Weights of a small mixture-of-experts language model, trained from scratch on English Wikipedia.
Size: width 192, vocabulary 8192, 37.5M parameters.
Experts: 80 experts in each of 8 layers, 128 GELU neurons an expert, 3 picks a token, a shared expert of 256 neurons.
Below are experts of layer 4 (counted from 0) of a mixture-of-experts language model. Rows are named router (the router's row for the expert), up (a neuron's input weights, with its number), down (a neuron's output weights, with its number) and show model dimensions 144-191. Each number is 128 + 32 x the weight over its row's rms, rounded and kept within 0 to 255. Numbers have three digits each.
After each expert's rows: "comes before" lists some tokens at least twice as common just after its tokens as in all text; "comes after" lists some tokens at least twice as common just before its tokens as in all text. This comes from a sample of Wikipedia text that the model never trained on. Tokens count by the router's weight.

# expert 7
router:082154138132062141129131095154110104113100156145106120150165125146084120150167061097117091152140113115128144159194080159129112066157119126129158
up0:158103089149137113130167112201151126137179153115137137107110139173081134144086213086102113119098084153085126165141135077148174182170116086109106
down0:107105141165138115082108149074149168120107088148093136120156064115137082127123157123131147144064133130151144082115125128119053090082124113147129
up1:171141083140159117144171116129094182108136085109164095119074086127129128150180105160166111150119143144158088181153131138159127146112208140124099
down1:144134091144100171145118150151127136150154148172091099061104089116119100123140096132115113074148113124129113176148148170136120123118109118112144
up2:201122107124150149130114141126158082107145135160149117158171132139168072160069172136160121162118202148119086113139154149061120152136101162114087
down2:121172091177161110088107144149177096116142159140138093104157175114116072145153153119143160155164083083137105063065088194130127135113130121131139
up3:095096068083140127117128128138122128093128140207128103113114100128186150112108113144154188106096080085104114137164152129070180143059121032092168
down3:139151166120139162123138165118114131152071122127143021117136146157128137152032110076143134194120145190067125175131153104155052134186143137101157
up4:117155144184130081122164125121125156126058113184115145069131142123147147182120107089146164091127168162188095117195121157103092130109140170120129
down4:138147130142170127126206146072179124126132148110116110138075110106094091204109066149121089035135111119138137152086136097106024115137132126085166
comes before: "-", "|", "=", "The", "In", "On"
comes after: ".", " |", "=", ")", "|", " ="

# expert 6
router:119146144137058148121134081159121123153109180126121111158156111143110114146141071109113106137125123115135132160171134153126096041181108131145157
up0:133103104106152097174124148164139098138126070188131111077145164164071152143127175105079103181092104097117121149071119069149135128115142092113184
down0:170124150128121148130106209168104158145074132079130113085171188084085128165194104151118098102206192147130112167149110140093111186184089161144122
up1:133101127134149170100126128084117127095138150086105115170131104059092142157122119113103104192120163087148113084114094112099122084070166192162127
down1:098200136118125112040160114160132124126114186128091117107102135115120082168161124153140112087172163059093163084130109130109158134112146078132126
up2:114133135196102061083142129167130187158088141178154068124100117118161123095157157157188115082117136125150182135217118193123149103102107089106126
down2:142105116154136172192173125066141122100148140142128143046130114159143094162129100138136144130181082099127102162135060122132135083088136159175145
up3:125117144188105163087109135053108180137120165098137062112118181101178070153132102099129136148079130134137109142144184135119099111156074211174122
down3:139112137124089122180149158125085079091175180100121140139158157116180184096151151133151111106124062133152101119146100161102145092130139087111129
up4:113150079092080169115102144112168113120128161104106221134108100152162140149119122189120161090121132126178133103108126169138152105109172106127090
down4:077103131085161131123163078151121146150145153131192061179090084215099114088139096085116137109151133073106137100110097148137185151120142171117197
comes before: "-", "|", "=", "The", "In", "On"
comes after: " |", ".", "=", ")", "|", " ="

# expert 74
router:131142134165122156112159076156064106063137178127107143107093164137130135168101125118122115173115128148108115163142103102122026100170144137084106
up0:128090086149094196138128066092089147110170118115092186171124147166105180160146122105111141140112042120106131123094190144159069111125106159123164
down0:108109136082101134148081056146132143095070135112163096139135101146102170149165102077126140096118179124109079216135156049165140150156088110188137
up1:090167075149095207123107123121116124129102139113134148143103142212110172119097126108145147101154135139122164103127092086082119160136102102136181
down1:111156174127096182140070174198097113136140123119109164064094173086105055137097098152098156122123139206121138151114171135154178130122096078187129
up2:117155113135162075152075174130125082146127162094082047168125095088160147100127152141180142158089090144131157084101064124119121161151118100081182
down2:086093096122121184152159082157116141153116138121133146115072179046092139127168086104101103144108123155130102146061163136136137140172151113113196
up3:109107141105128116096169169145136120153091091088149084110112117094067147162190129170129153077134158158124113111138167193116115140187097142155177
down3:088077132133165113101176086094182077082048123158197112162138172086089109125184099123169132096191085178125158155107130131094152135121142107136154
up4:148106093175142132119129115122122119126080138117101094136123129123146124121115117118107049059102152140118167154150063114091117094135095115148147
down4:135071118195125154164135166117147106096058107162158136146138112097104092098109123088142174148129105160110148169141131141184128127187124187170147
comes before: " the", " a", " 18", " his", " this", " addition"
comes after: ".", "s", "\n\n", "ed", " in", " born"

# expert 69
router:111134139130135151164136108111095140119118103153086066192119151057130054169109138115074118162145107067123107117131085158080114074105107162128110
up0:158056108128136115143108095071129137104190149172107096095177092120117146105095127148064153100117160145159099144105191168095109099112123126155059
down0:120134127118100137152178153037107113156113140186106107127107135175182109164109141119055159073070117116129147175142130090125196119114149154116142
up1:146115148100109126149129096133099115088132181147073167117155113160130071121121134109136161192107132106113142106071107207110121092152184135101119
down1:121126139112145096107118163087113112141167130176156091087136107108186141087137162118158089190066129165101107143089153103147078141094165135110105
up2:168114129170154117095129085076140108085175132166073147191110111100160125136178125142138093103175114139126162098123114185143189119153147099173134
down2:126124129084191132106081125184148129138161047115128173102158188168165140080119087133110124068088136084126183136128139117167152105085151139149093
up3:165124208120129111054117174049090146115176148111134150107119111149096147168088045119116163126115141113062116129092081164121169133154120134071130
down3:112148161143179136100174148150151149154152105075175130180129137110121111183128146066062136100140116128115140120166118125111139137195133156194139
up4:112145112114146175162157138155133116103100178160136081129175129119119051136195163114136188198093172181156089159113090139118114132127146160139157
down4:110110116205081088116175126125112116141101084068134137146147132121202148163116152099155107140114122130052120175088181089101062132128155136111142
comes before: "=", " =", "\n", "\n\n", " also", " life"
comes after: "=", "See", " =", " also", " See", " career"

# expert 78
router:142175104111068143140162102146084093065112086165143173148160161107128027155125099084094121124147157073107107118198123133137138075086136143140111
up0:119173126146080067137119082170085066113107139150128085096133165118135124088094129107082122109087130051098186118179158130131136114168075140149115
down0:164140107112155106097175165086198167128091107140126150150127086153108170149139165150099127115131100111147131126153105125085160174084174128141162
up1:110149151179115077116070069124139128190199095093105154192155126181160186098150076142098100083147128106114093150144185184088135091185147117077120
down1:132139129205133179098123139150117088143154173160072065129156124129136143139176113144155141180128082089099152095120095154128154132108135184037171
up2:142129164069123168122103094141054090155135115104116114151091138093112099171151136067050119073122111098101116099176183136155064168148113145134093
down2:167135077132150056065101144092156118111111109135143154095169148145171151120186182095167062099096121130125101149141126165145106116128113157146136
up3:116149132112132106104149080139160138098083127134112143152107118133147125143114039082108170095108152162115177124170100115118061081162072187059137
down3:164118116138151137135157136034076151100168148070104125122096149073180199099129150116162139103176119147128137126094100107171103094125140155125155
up4:180070076066126119103114154072172165121117166174134151120171126085158128098116093099164158136095108099137170115183110108106150124156089101149109
down4:142111169171173161095200114132106117195108126091112159164112103156156152141145123065154143133109097124166119100148114134118142110112216136128126
comes before: "=", "\n", "\n\n", "  ", " Team", " Title"
comes after: "=", "\n\n", " =", "  ", "\n", " Year"

# expert 12
router:125147000110113151147130132139110159078111095091098165132158139140113083127094109123097134166071153102143128114164107147170092087134076103167149
up0:148144108108169156131122085088133184117120164134172119125125136096108150116091141136134153122123146077070102194189099131114144116178129123154118
down0:160069108189136123179095149139122129171103141123124161132112104169158078103179138113103135113190180110140131124144115168077115120095091103098114
up1:126138158129111113140163155133165117159124118126179091101162101105115136153111149083080183161112163130149123091179066135164126087196084181096115
down1:173120095120146114094138158123091133103072107130096139119127074130091146113104144149157108154151192174114134126124153122104142121125165108058108
up2:182077143144120137133070187129127089046102108088115143172166150133147174141089109113185166153147092089099121086127132105134124095090108146102191
down2:211154143110123171117097154146173137119151093047196067175178106114158120152145153126080124124096132138122173173103133129107157131133113100120166
up3:128207142147151170082109095118174144118162117154083136141166096083126082096115113112143114129137141130087094126157155115076157125140139094137166
down3:125169162141132092179134160084140119110122098141139155114156114104156145098149118120103149105148097063134100164122141151091111155160097116103107
up4:149119149135186098124137141173098086155133070104097086156096171076111080178141139149153110114126152092168106111080116150153118106054127180142117
down4:145134135083158108157154210138163093077097084103103120142104096110143081139052151132144126118094077150120111083119128115153137093117153064099100
comes before: " |", "%", ".", "0", "°", " m"
comes after: ".", ",", " (", ":", "–", " $"

# expert 17
router:122091054125083143116130129127086157071121142132085145126191165088106058158081131120110119144076125098140148166194102182128058071132125080131133
up0:212101109152134124097132140078072148161104152187062112171145084116161092084105165147129146159142106050113147115134140103188117134119181050150143
down0:078142163093087133079089096106114104119127131198117112070045143134195096143107138123098122134141161112163166105051122144102050116113120107123139
up1:135180125186091134144141162141136082050129167112131137092164148096081119102116158093143203162091172131136138110196102151098106123084133074130108
down1:116229121048117166176154140113182115139111097089096125133120107144151137081121164184163156181130120116136093143162178093149099162111161113119079
up2:172155064161115134119117128088083062123149112110061113081177085065116198112092172100113125118092101151187167127120154134143066155165157156072135
down2:130106122134117153140098116112129126116132114128123150162086111128018105098115135134103146161157188172149133150164117119099107110144135080169120
up3:128098180150140187110074112151113119096085119135154143135114198117111114166098152106082164171168159129083152201092141125147132137118182150135101
down3:127157079109198129159080135130167193138090113143198159099124128102085100145126143161122130080171105115150171124145120105124151148106141129050119
up4:172144115112107081129117086118157159113129064074129148133137108154135123189137115170105165136063132092018185124146134131142137188112152093153088
down4:165128183137057124121181124120103133154117178142122137123148152110132133152128095087149119085171190182124081091087067074117109156165095111150146
comes before: ".", "0", ",", "8", "7", "4"
comes after: " (", "–", " |", ",", ":", "|"

# expert 18
router:124203005129087105140121083199113123097142091119088132138139107129092142134173141155067088166114086132145142137109144117081135100096122149137138
up0:123118121137114066143110102181129131137094089079122112075152140082158093168166108081118145086108134100124143168186091106150153117166162121116125
down0:109094139101151113148131144177125122096111186128115127069118184158114067118087105151156112158119145105156182165080128114134066148132156132103188
up1:126131065076127148161081133135173161135126134131052165128141159117166175187176094159110093122120136140101163142078130110127086095089136113149123
down1:125141139164182111131212105167200113124135106126106065073110082132127143151124150121084109214125146159134094103165128135111132160117126125163125
up2:123157121165111157162124125123111119188138119145123158150065183149158096119101127068100175172133144121181089147160182103109094126160144124174123
down2:122081172228066138104087099101126122149135138145143119132140078106151122082147147110084138122156101100126135187091122073134131186042180164117189
up3:100188145090109162082084143129081180171118100143127109116119145139036113185118095104088139157133090119159113091067155097116080094143153131139152
down3:140117101084174155127111103075170128124166089126111112154149139106061136195128179153164133140074127091139160148163068082170116090148147081135174
up4:135144140156118122104120043144141133118134127157117144106086117152101087113067101164172132139114175113162107158139148138073177173128122117140146
down4:097162119135122113127136130099139098156090147156126153111092128120117155157167154126123116058145214136117131151140143107093136156065121102128168
comes before: "%", " |", " (", " km", " +", "  "
comes after: ".", "%", "0", "5", "1", " Apps"

# expert 28
router:125138104140118084112156060126087143156085170153152174101079101148070110143136133164065149180086119080103075144180156093090074152127140151066158
up0:114080138057147176130154152096122092093168148136125147141135145137103130130138119094105116153099144116142113144148174117166122136135116159091104
down0:086164145097113130153151130139083104117121109096093089145118065124108136070195190075121149101174181132107107093163070143097151137160122101149126
up1:093132121144089132094123116102199150137135158082067148194125142171136129115163144112089120089126127148100123088160093156089146103053108161141157
down1:082119132124226093147114117153212142117134156139153059158058111162100099096097121124109119175116154140124107165088127102135116138118113101155155
up2:160106129152118129147153113105100128124136151142168150158086120130161099104171091168088131126144134101141111089159054120154145117166066155150139
down2:136122103133153104179125127116129200137105115124139170111127106097065176083110157060147140083176125141184131106076193071148118099126131123157190
up3:052139146173120115130109126132071084102157126146157165141161142142152169118136090139160064162086162073136102133175174114136114121087144096103088
down3:146138148158176074126120063132104044104097054131110105125115086179174136113119136174177138187113142155070096158149157141180114168169158177137102
up4:174137121133176126066142126154161147049146173111104126090083081133105121162138108172140116133100076099103133092129122105057119175153150120146156
down4:085144077159136088075138168131181073148126139094132129161127180178133138118177183108124148131189118128114130171089107132110126104086114142076131
comes before: " the", " a", " he", " it", " \"", " they"
comes after: ",", "s", " well", " known", "\"", " but"

# expert 0
router:100156093155118131118135008179120124119132111142079106162154104137125138201114107081129112187106039122149075138103124137143103091117136064133106
up0:085142132141145072131117138175156170095086069156126090185127140074110124195099141129114170123166086144122164085112205163154115063128123124123112
down0:102161100118126161109169138046188159147175134133139169109175172145141120051126086133093088147144135123140151099104100137078148153119050120160088
up1:174070141105061113119112150166162109113162167128151114072119090148109129160172142090124153142137125103150133125219070168086141116168140126064100
down1:185075101169134116183133125154114099108146110124187139089173122130147082071181140117165163152178177128077132087108163106139180102062159147193110
up2:026139135073121148112150099114092094114172140167169142128161160133077130178099102079102147117187143113115121105161168128140098138173151084130100
down2:134133187159155154074082165132143093121086077166111078151130104088200156053084150095105137122156143109083098116131117146136148116059086153147116
up3:124168118148138109132144128117132144121143160056058135204096113113134120193123173166150122146130090112115111113144108163100153095129161139114155
down3:160178121166200052039092107092174128094162164144105089139135123081100146144139177126148092087112095108156096118087166133121164124114124044137136
up4:102114093145062177153148130101204149093063082144102160211189126127121054130123113144130123210093055085113088156182112174161142189091124159144128
down4:122172169194096095097101132103084120085078035201121134115158135172118169166175134102125104100133130132111099079108134090089150108131088128159102
comes before: "\n", "  ", " 0", " 1", " 3", " 2"
comes after: "  ", " 0", "%", ")", " —", " 1"

# expert 1
router:106103119158109149134187110110112124091094110175116103162161138106114097153144038105142088126107161118142128126201117148140125083168120127141141
up0:077109087142087184152173126127066109128156123052123158150130146128156049172114108090092156132133160124123117158151169136093196118131122117132119
down0:141128092120135143124195177071119126153081109182173114120116140147122117126118147097143105085101154165105137130107157097183099138129135196134100
up1:154149161080141133060195163130111120128142127083110136099156165155111107117140109151089120108096140071131118143138105170139160134185144098138155
down1:172147130106098131132192144085123153142175165122127104136147047159167122192167184109130149129130111118065175157166124156081140086157117191125124
up2:143162138111146081117135086140142118146107123114121121127182110110161143135156119140175076098076090122122132143143143129149172153146120151129101
down2:145129104115112123133114140094167109134151158081118163070092134130117153206174128141147224151103137179188103120172117144168167052098165104185136
up3:074136080141137165085122092131163139136147179095105139098118126168133121083129091117115197157135157070219150160138152093093141101063082108104125
down3:182104140106177133110162141143088121144172154134127113126146132086119114144124096150131086167160094166112119158105044150073100144130121097126136
up4:127138090131136152169106108111129171164106111108113134168121144142115199132128098071089093113116105085156106162120139102132134122117123161072139
down4:164078092121081080130113127157177074123165108090087108115100139111124120109125107077105158129095160224187068121155116158129138161171165187158091
comes before: "-", "|", "The", "=", "In", "born"
comes after: " |", ".", "=", ")", "|", " ="

# expert 4
router:143179078155162109108112082157112113117063121128103127156162117108168119185149139039097118163106091110121095120139146193124124071096151140081118
up0:101104127149133151122119158115114064127109150125140108117151108101147104101137142060092160127130175106104134135129119137151066109128135107166136
down0:146137108127084132095145136159114102111139133102150174108189122142112146116074133135127094112160111106102117098082136081070132146164150096150123
up1:137090165081123133084137157090128149127164124166086189093184070133154117171118177084128061110070128145116115164155134140081142092127151171127098
down1:146106166205146046154128119151140123104144115135199124160126112099103161141113170124142121100126109153130116145134101137153130096148180121101088
up2:142115087095105199133122137161126128146053152108107161168104113162158129141038049118153125184158115125126143162157128081097100167146157173127096
down2:184129170110074134117124126138177135144115156084058097147109090082118200140149110174077130183154121116111130137151163115135133157112125150150098
up3:145132137163125107174147096124150165121081129158103152157085083102120077158141111122106145166070061130102118102100117075116100131142178187160108
down3:125105121133113118116149196034132120128120135090136159125120136109083143097119114103069098107184080134158098119121118100105134158135089145149153
up4:158184090128074117134150106100100049118105153106117148103168143100163164106177123145083085145108112095095119174196166152130087081136193130152153
down4:083111151103154159143143084105108158108123083121104107212147113178117131085142163177142124134137142159176071104115151109141141161167089111162099
comes before: " 0", "\n", "  ", " 1", " 2", " 3"
comes after: " 0", "  ", ")", " 1", " 2", " 3"

# expert 19
router:130173068117136131148174105160091136075098136156111140135128130096093132236150112091082070156102079104146134137153138148145122105122172078122087
up0:143130149128075086082150071154123143127114051099168117074111168124145117157093132100144143141110106144125135184163066129120120156095098168152110
down0:140126104133132162104114152119173142073101173128156122132125103130078151128219137117124086121128111088139089107140116153142112138094135097213095
up1:096140099051146094090177111123185155108144079135088194165104099083141124183085123106102115146123125096120181135162076170153183131139194142136122
down1:153150127192140209086125157096109137149117159106163135124153203143134113114210143104111133111114162086090101127086092135057138164108118187111112
up2:088167143143162149138163202111149094143130105101095080188131103142100133112157178102152110141128113168154144128119053124119076112086150184087147
down2:157114049143108149134132165101124081125122132172180130166133167093103104175132137088111137127151139118065128106128184123189172135113133093121109
up3:090166119135098175149164166079129131115131184102092115099128138123123135165131138172097144101112095148169115126110162130121100147092147141079141
down3:119162117137076140161083110108160143151094113104142199125156155130182128122083097107077099192152141154117112122203181168112098131140144123132138
up4:133202092152111132120087144121138141088156126070084139151118118079147115140096148124118102134143152120104097114121101153124220094083143068123098
down4:143067142096189185112112172108116165136179112139095173164144152121131181115148095143175125128158131183170070134112084173089109147190113098088159
comes before: "\n", "  ", " 0", " 1", " 2", " 3"
comes after: "  ", ")", " 0", " —", " 1", " 2"

# expert 10
router:148169034143087173134138083122064135073122124075119145119142159127110063159104144111098119140043158097166158115223057145150076084168114126141130
up0:216143136195118156131089125154111110128049111163131072125134108056130165135059098080131169119122173186162124135121109183170140136130140150160101
down0:146162159146091099144084154124056105147124198096115148165068119122119102112116110132169175107136118189125074119079137172124112127163091128119153
up1:081111127101073181192127102119126118111122133137142197121200137154089092111113138088089150138110095126102114097076132083106092140202156137144120
down1:088101088132094069141158187164086138146131109131144101100119117099081149089103166133154131127108106098080106121166110165083082111142124097101182
up2:122133137146120140073152158106175184103104124150123157103110071151118128094108094139100070088101047157082137155153166170153079125158060117134134
down2:089159127114182118187148073148129112135115136071080139108118157069113097115087127136162113135148134136168049099135145171180138180101179120175146
up3:149168122103175152154132098110148131124111175052127144138109155166133146094098127094114135130130111133098147121146097125097122180124136157118138
down3:199098130100094158162068097108135140088172140167142134111158089129198187138145181137103129119139140084142127092122142148128163124148136080091120
up4:125113173147141228132090136174083140107212119113100130133157152112098096103140090133090126120065141100148112098127093177134161159129157116135130
down4:106065164105155114164192143192050131091135128114151142155114110096075089138135139164135160098188078104093133119162121106159162132134146129121131
comes before: " |", ".", ",", "–", "%", "0"
comes after: " |", " (", "–", ".", ",", ":"

# expert 35
router:113112137118122102116192052146113131153054123174159119133138096113130136158105121138094121212045107130173096129164129194117126140093142127134150
up0:110145119161203107121188144169126120132104051164137082102089114144134137148155077135135078166077126091118124128109164123151166130137124128162104
down0:125134172062076092179163107169165141106137094156173146139113104071123129099117091135133104127109055133115068126092200127095088137132144078149181
up1:146099094167137122068127127154155142149175131215133127105120120109144060153153159087177122178159106085098100140163127102145100107137078153128151
down1:114150093135086137076152181123071133127151180155159134185072117104175144131099170155162098109125097098080096119116140032161120092152162105157154
up2:121091113162124082085107105113075154132067099145150145111173111147131088141136097088150175201112141116159194125133133116192078121125118114124124
down2:179081106091151136130128118174169131181067129077138178161096127220120143092088130141171122114062122113173103135145081176166143184151105105167123
up3:129097107168192095151193111089139195137145098150127146078102130145170146130138181175087111098163111136112114096116123132133119075114145115132156
down3:139105076078154133161157079091089147129132126143158084091103117156189059108183161163111066155133157141153124102106109180149102154132071133093087
up4:151143139138146176137096165158167109074150157075148139133184137103145195109169190151117123145104198130150184090105099072074096109142151146124104
down4:176170125077143158130135118155138152087099156128133134075114126132085158116150134155146134131128196113145132139104136093130135165139191114111145
comes before: " the", " a", " he", " it", " they", "\n\n"
comes after: ",", " and", "s", " It", " it", " He"

# expert 71
router:115133127137136132053123074163121153126113135179113136132161149143139128150061111120136118188144137125126017129124117091166155071087095101104143
up0:141197165153133188150146041105138093169151089133164129086093099158136138110149114197153124195097170182115120062199183170184154089074097103127124
down0:115128128128103125161131126049102133120153101134084092132103106152061101119148121110066151156080157174124171111144140157180116069140089128099197
up1:190140162097121112129140191142133150101131096085157202134141125107102100170169124129093155144106103137137131132169100138100144182143119121104113
down1:121131170137081098127108118120159094130108119156113092104117171069115117168076158159143112195159167170183091073066133090108103155120084121075086
up2:140155162138115146132131155103160156122143091144100179114148149075159114099108135180107183116062149117129164093117203120142187170117155090147120
down2:107136082155100100117079120139148141194199122073118119097065130156114077155050124167119191112188138135076090175093097087165111143127157164096145
up3:133109153092081147098149125109097114138080118156113068162103140086143140120170099100082061153190147091147150094139087166164100100151157163129081
down3:112106134137111177135124130069114092083165088105125104118173110123122105100161084163148147090149138185100096181170159100126110133128109146119108
up4:159145171114153105091141138096127148143149112119094201098160154131137102148118169140076061151177170098103140148108154046092125132114090117148125
down4:102081149153123048145118051106116134134127114157150132162080087109138112126124178074150107116107170155181163134157106144094159101098168147160107
comes before: ":", " |", "\n", " (", ")", " /"
comes after: "-", "|", " •", " Total", " Time", "+"

# expert 58
router:110191109162141135085137110175117141109078157143133097172073163135114136140169102090103101132135014137161113102135137161129118130129177026097158
up0:092126186159187128137143092101105204152067092177159113078091157113144091125082069120181163144102044143117119077099173100156125115127150107151123
down0:099122095136134121093121141142167083175112127110128098111177094130077147150101156123107140126181122155092126091094128159125138134108109089111114
up1:164146115109142076128132101126116168196071165186137129132139108095080066193101065133111129165104136083141154177117150077121116144132152133177137
down1:103142089133124103177208155084152203131070161100168166133120141133169140151141145171105159182134068077075056131160114078115152099138185109152164
up2:165154105156192097122137065063139138138169143126104151109144150108113131083056127148076090180164096131116160093148127120126086144067107117146166
down2:152116143123143133132182113123124076126092113177179161149139170137113190114057111093175119137133209117104108130143110139131126159138105166107097
up3:111153099117143144129127118126150111084093133089143082172113098119133110115123155128101121101123131146130117129102104174181099134109160095104091
down3:166137145165151122119132147132103108158060110064124138155135139136068163079104173143087154141163119104115115107138128066104156088113110103147099
up4:148132090117157095153082048184141146143097143165105150188163092203105147160114111088118126113158152143069133113106102151133187147102119088103149
down4:084099163135149174107070195150064187139101147157161166178151157120136115115085126166089101146077115117063120111147070143118115112153113144150164
comes before: " |", "|", "t", "gy", "je", "k"
comes after: " |", " Challenge", "|", "ä", " Ap", ";"

# expert 55
router:126174096127130160099119113094103166093140184157102138170153165142135107113104119141133161160110149130118025162156082126124116076106128057141158
up0:171103143085156183113108179139159111079124152143114121089199107123171091114112135106118116116159182142108091165184133127160050117133122113116139
down0:114116153075116145188128090103119120099151141160108166074084126073110106108101141161135127110146141153120105075091154134145136160106148115089180
up1:094132120122125204106073090104116173130055146164104124136153147098159096137097146074102160121193117085113121112181130143136115167195182163165178
down1:102148165151108047120098159095144100143076129121185168107105152112184142121138106109196083103085183154131118174082102116117107178179116135119120
up2:182168159073116102125153134102161158100150108191143180127173185138108197156142125102167110107079084153135189110143088086109131185171142139134164
down2:140099077151184136072156134168113140139120094124130152119175155154091165195169086137172189127173138097127133112088117076135099139084114164129091
up3:178116164080120177167108181132065131099132175141122145145100141118130085110078169151113088125136131122103163154129166106163151098094089135130118
down3:155076095136129184139180150132095109143120136103142107139060198080100039085152127121177152105122089202120102150189139126104171122176109153134098
up4:077152123083100098088075106075101126099127135160151106171119092081098181163116153112146136119119091103151114112117126094124116166154122091037185
down4:108075154126160109086130100167110104155051054105126146088197145160154118119125138088115116157136143169105109188127138122118106101083132133171081
comes before: ":", "\n", " Animalia", " Clade", " Arthropoda", " Order"
comes after: "-", ":", " Clade", " Order", " Kingdom", " Phylum"

# expert 73
router:147127132146115115102220015133133170165111154164114109158119167123122126153109090137106135126084089109136090158119084141188088144127042150126125
up0:188150131102123179099112101097161125163174131123116150092096078116132133114118148131143082180150072092075125154101130133143145098114129152133160
down0:129153130126126192132142046111152170094128102164113127111159123113149106106189113168121137102095159107099177113104153089167171072094110067138147
up1:147147123106099101102124210141076070168099188144115074073115088071136100114145099107141163147108068114088157129154142162100094088076168103142165
down1:106112073125101103107167170144132160137070154157136161130135096101152079112160118089147153148175139095152116123099146119114098089063124111100151
up2:166159113195115093092161116117085204121166167122116159083104111126140067125149117106104153084108158132076097139159125151106134135098116136089168
down2:091151171190136123130127160177125135160090145150179132087143098123097105166104109123122123113158096048151109133087073163129159111152122122158131
up3:142126160145154180118106159131093140167151175150158152062079158115168154106095094140158128117088140101149072131138146096174088038110090160143148
down3:124123150074173138065108103038201132140172120173144117122137179121198158081125148076096186117120086117159074136105140098124151125098118137182167
up4:118117137079175126106164091121096142124102117160085155139129128124102151128222077155131141154131124066097103113133144119171185163100184154187090
down4:155134080076158098115130154184149150143080144150139103133184116144163131131146090131149160054136109113167085109127085150168063134112140091099089
comes before: " was", " is", " had", " has", "'", " also"
comes after: ".", ",", " that", " where", " when", "\n\n"

# expert 67
router:162133127145072179142147111094050110048115100138134125137199138108139078200105135045086121111126139090133094153180113165156093120158120157168130
up0:196197111093076197091080132168131098093110073156141126158052125101133126242089146183124188158134178121135127100108111146091096100141117177134129
down0:115129145124162173100118139142145167126101067122123135153136131170171129149177093110115092108190118155111107126117125152186094128127154135169146
up1:149071142096142147116107138140161194077111115130080121118166115173162151162105161143161133191140136047157124137107128085155139167092118173112136
down1:057082100139083137144141117136128175108153169028112124111144132131100136106089132154126104105097165102135052088100133182146109174129102102130141
up2:124194143151081104162131121130171174114136134096109123112100136044148158133140138135114100141180119203191200091070091090079119108162102169145160
down2:162103124106135143118122130228132143095107133132182161130153078136161045125189126183132100113127146056113134144134091096080118138087150162161128
up3:129108079141174161178133054142107062127167086146112116163143089107157124147078124104123150128154096113194122046124093162079174147166173112066128
down3:166126140061062198103153137112108137087115107045130141132120135119126110120129167125130160149126178170125150084095143121159044162128163146139087
up4:133111150074141095117105124107078124081161101110159188107177084125144175199192107076126144113111117083123146159064103094105113174183055151156124
down4:178147148164046122142142098162111122123120137129162159156144113179128125162089079112093150062144111138124149098115128159206136149149086097080071
comes before: "=", "\n", "\n\n", "See", " =", "History"
comes after: "=", "\n\n", " =", "  ", "See", " also"